Experts of a small language model.
Size: 17 layers, width 192, vocabulary 8192, 87.4M parameters.
Experts: 1 pick a token, a softmax router.
Training: a variant of SOAP for the experts, 530M tokens, 4043 steps.
Below are experts of layer 8 (counted from 0) of a mixture-of-experts language model. Rows are named router (the router's row for the expert) and show model dimensions 0-191. Each number is 500 + 25 x the weight over its row's rms, rounded and kept within 0 to 999. Numbers have three digits each.
Before each expert's rows: "comes after" lists some tokens at least twice as common just before its tokens as in all text; "mostly gets" lists some tokens that are sent to it at least half of the time. This comes from a sample of Wikipedia text that the model never trained on. Tokens count by the router's weight.

# expert 15
comes after: "\n", "\n\n", ") ", "5 ", "4 ", "2 "
mostly gets: "==== ", "Your ", "My ", "\": ", "=== "
router:500507521526492525495458501497496469499473536502514515532521496504531455499518493476515483543499533518500489522510528496525484476450495514549509523500494477475485465507522475455503493466483506500469524523467506518514484502539509481489523519498467545489533524518513469485503485507483496507456505514540459479472489538499522441488540482508524515530489434499533558519506508508471566514510507501535547509489546523504492497482468474507489489494462479510482522511456529480525510503506498491497439513529464492458516482535498552466518530491450523462541491485504492513520468476549528515

# expert 13
comes after: "S", "N", "R", "M", "A", "T"
mostly gets: "Pri", "Ear", "if", "antas", "ateg", "ellig"
router:505513451513481485530456532474469461464524479501506474480536471520467495512555543490482493501540513460544515529499502507431493456491571445521500480518467509459519517490470497543510502487484467480460464520535495478485533516488466483507473498537523489507520500496507493484510496529483509500486506490496510483494492462524455508491523504538468507528506516529529504503523520489550487477466473517520497444529508479500455510514541534540465524518525489540510478477468489506475514470473517522510508509524488505466486474487523540506497526521517518476517501519488499476487539532510536468

# expert 21
comes after: "the ", "a ", "-", "of ", "'", "is "
mostly gets: "British ", "German ", "French ", "American ", "Canadian ", "Russian "
router:501481524518493474528535517498476503559474550474518514515479489513491504520482498521471521500494499535497504545479494522494496558498480512497479517532508500517524475463484543516483530526524518530467466506517491451497500488513556527482499494479497517491500512529490551543507525531455526527521506520457511516535453474473483514492503511460525494464508506487515474503481543511464485505539511560498464489522504532490505537475493498516484471520499471488485483468489537528553469496528494468468506429496517529512512516515513511466457502485526478479484451505480494474466459535511500447

# expert 19
comes after: " ", ") ", "1 ", "— ", "% ", "0 "
mostly gets: "surr", "Lemmon ", "(\\", "applic", "Brookly"
router:521486535488487542492486421486504469483476520478527546487533522506517504498541463474504489507520528532513461489455506507556488522545503520497496507470487499486473494528535523449484534516500467480505539497501487505484488491492519483535473516499462502503502532526529450462512502505511496502509500477544506493496496528524497495481536477523547513515561460490505561513505533513483509485495509464510501497541547506451463475484475498480512472536469452498481512489465520476483515472501504491483495511492460523505487517506493488480552470454454529468536522513523491533488454511495502477

# expert 25
comes after: "| ", "–", "201", "200", "202", ":"
mostly gets: "Nominated ", "02 ", "Pos ", "Pts ", "@ ", "22 "
router:521535521493484528506489459513511527517497530465448512539529526525519510519521525493508501507539449536531440512468501465508476470518492531545469507510497446479471497497519490469479489477495486509556502453474483455461480514519461505513521511516507480477491545473470519496501510472490526523527488478516478528490484514485482466484553506523522549508463442506487525507515443478462531524512487533531453501499507515484536455495489509514496495498471489507489526488501493479494552489498525484515547519471525470516483499518513498509510470495497507471552457500499545525516467489520514515

# expert 7
comes after: "|", ")", "==", ".", ";", "information"
mostly gets: "|---|---|---|---", "\n", "\n    ", "\n  ", "Apps ", "Length "
router:499519510493479521534489466499518456505470501474528511494474532524528508545506504477499501509480537532496486503455517462496490484487461465502501511494501507486503468482500457506522461482469485500455538506505463508502495545491516464547480521501471474495474543477521461445521493480540500523566463535475501537527530522522494518474529464517514536545524459523500501480509522506481528512503547486539453515504499491519525517478484482521504494517502498497458485529479473464465530524534481487483495559495474521509444486517494466457542478489493503490499455533514521494533519516515493526

# expert 23
comes after: ",", "1", "2", "% ", "3", "4"
mostly gets: ",", "£", "approximately ", "thous", "(#", "+"
router:533505488458501519463480511527532498528496526488505485498505529516516506477518504471530492502522492511533494478496503510526480502495495456495480470536518509493471517521486471527489493502519545511480501480468545572532510474537480524525486523481514522454491518519478486504496523539499509495442508456464495477529525481487465485492552513538511530479523491507477482503472495551468477475503531539456502496489525463503518486497472517448491534491564515509500530507446533492517500515490487493451485555471508513514486505428515489484462543497494486468503500532522489489446512492506460532

# expert 22
comes after: ", ", "However", "es ", "well ", "), ", ") "
mostly gets: "when ", "which ", "because ", "while ", "and ", "but "
router:512508507521504533507502482520477503487488499489501514523489499524476495506487489536520516472457436489512527522511513503493499529528498467494493468497505509556459498516475553479534439480478548523534471520476491493509487457482514544473499473462490501501496527513521518475548522478444504470481543514484504452466494538484496502469442510519463512501498490523503520506487522466529439481519518488473492513498464532461494497502487533470504513472462523461496535465473497505539512457517543479512487536483493480498543541500472465545524482517466485511491519500508529490544465483483506507

# expert 26
comes after: "| ", "- ", ", ", "by ", ": ", "and "
mostly gets: "Mr", "Sir ", "Mik", "Jenn", "Ern", "Jul"
router:447521492530466506536513461479538506521499486530464539501493543474434496478543537523522491473478527502455514545529493478547517497515504539495476518487537519534526502490522522515518480528508503531521506467497519486515495526544499503515510497513482503459500456504459520524447507529525521507455508520524490443502493463506514499484518521519478468497483463501531532499503488487494490497477500494485456485514497507495525476507473490502470485511497499531468520518491530513488512494484498434511523489457493521477492499546470445492530529461465508484470465547494477517531497548489552496

# expert 30
comes after: ".", "==", "s", "===", "ed", ")."
mostly gets: "\". ", ".\" ", ". ", "). ", "He ", "She "
router:513528531529493495470508486551496496481488486509522503504499515499527475492493454500494486523469440461455510482471455476516504506553477518532529498509469515486492502528476512505513445492511471521476543478479518541534480552499484505516514472500465481444529496508543474515499480507478525486516497495531520523501503508504537456486466512549493495536485485508512537536479467468486455528442531487508513514465494465485486494531474521536535521512474487505479516506477497473456538514540535496497466484521468550512531536516498502463531470490469507516521468507515505493501500472447520481

# expert 5
comes after: "| ", "(", "201", "200", "; ", "Dep"
mostly gets: "MPC ", "Japanese", "Kitt ", "Command", "ESPN", "Episode"
router:492497500509480517529476479508520509513501502488470500510506540526540487480518522455470491515540449515493474517474507515492491533528480517544504533466458519482512439484518455500459471539458467497479490488513477508518447524498514449469536531490497456512504506489515447508504455523487516508505516499559479509482483529496537494467492543528512517502547488510556493528470544542478478474499489521533504507469502493502508440508483526469529486510498511508493508538509506473468504482474515488521499534508459533461525500557542495490505495479485478495498522514528464539493509474521474521

# expert 31
comes after: "the ", "a ", "The ", "and ", "s ", "=="
mostly gets: "offic", "Offic", "Cri", "Arti", "mur", "reli"
router:459503472505505499523475540512509493496515485504483513513465493469434498490496481539523477520519530510502479484539513474496486498471462525511497450504546536451495479472483453513520516503507482532459475492530440512479493465460531544492498526539503502512502460532489531509518524493500520508500490485480527444501508478501515524505496513458438517466478514454453500533489482508516497556505503548495539509469448521539546486497515508485499512524545521501511508488499518515498477487507513501533516525459497513517478500509491558481493477493511482486461513501469446454515507525521489470

# expert 9
comes after: "in ", "'", "the ", "of ", "for ", "at "
mostly gets: "this ", "second ", "third ", "last ", "same ", "fourth "
router:500462490468523496503524571510484494534553534519503494539503528523440538535459504502511469483505497458511548490506473496459511499453477536498465505499475474513482532528498495468462480472533517493517480488518517502529509480522523516471504482497503521519448516517482514498472532474524498471464481458465522521526545529480466528511491483512497422483501528468470446526509526508490510530479522465494497529475512519491532475477484523520484492529484478486537508480507446507513514476512519530489513497505512494482545474493477534535516498508525493509524459460486528501501504472507516462

# expert 8
comes after: "the ", "- ", ": ", "The ", "a ", "-"
mostly gets: "circ", "cr", "Loc", "Pl", "temper", "loc"
router:543492524491528501509498489473519480498517444464518521504471473520507534517533484492475485518472533507515525472515497500504461485525523484495529468492490506497468507550495508472510509521534488486541516500491502531514547494489516532527491517498475501497529454526430499455470499511497510510509464469536513484506526474533498462485520503542491517471509491526490500452543476529499471455504533509520507501515513477478508481496486479465514513486497501499479535465549455516469548563455526508531449442512471529496447518492484483464529518499482479481505480546463490514496479505511479458

# expert 24
comes after: "to ", "the ", "and ", "a ", "of ", "not "
mostly gets: "exp", "contribu", "attack", "expl", "meas", "contr"
router:456492492479457498533489504514523487492523492520501499523497526484490483448493535489466524451504470471493509461518474524516472502463514455506498501519518496494503499503506506502533503493502543456495532490547552510531510495446468548503477517502488493509473486516502478471528476499442491479493485537443513509528520511479551528524533489476473529511500491492480482513499515508529498515535499515467452497477539516524477458548528500482471482546528508516533519514469516528478484483481511531539484445456494476459459501482496522550524522518498492508478549476505489553522525528501494492

# expert 12
comes after: "| ", ": ", "; ", "in ", "of ", "0 "
mostly gets: "Dh", "Portug", "Nak", "Did ", "UEFA ", "Dou"
router:482452469475492507518463486511518520481515539499449496493480504517481523484524488463522520509490524500506493547494499529530500471452462518487500512483519488484502530489479496451499534486476480455548541516536505486467484498466508511500487509476479465493519491500553519488487521540528504458526518509486475528485525488496517478490517484559491519464516494465522484542483473545491455518503519535521526540517510535516493475475540461488508509541477489437488458494514491503488558529478505483561488492511507483518492497464496481520506545497488476526463484504447494476487523482462536468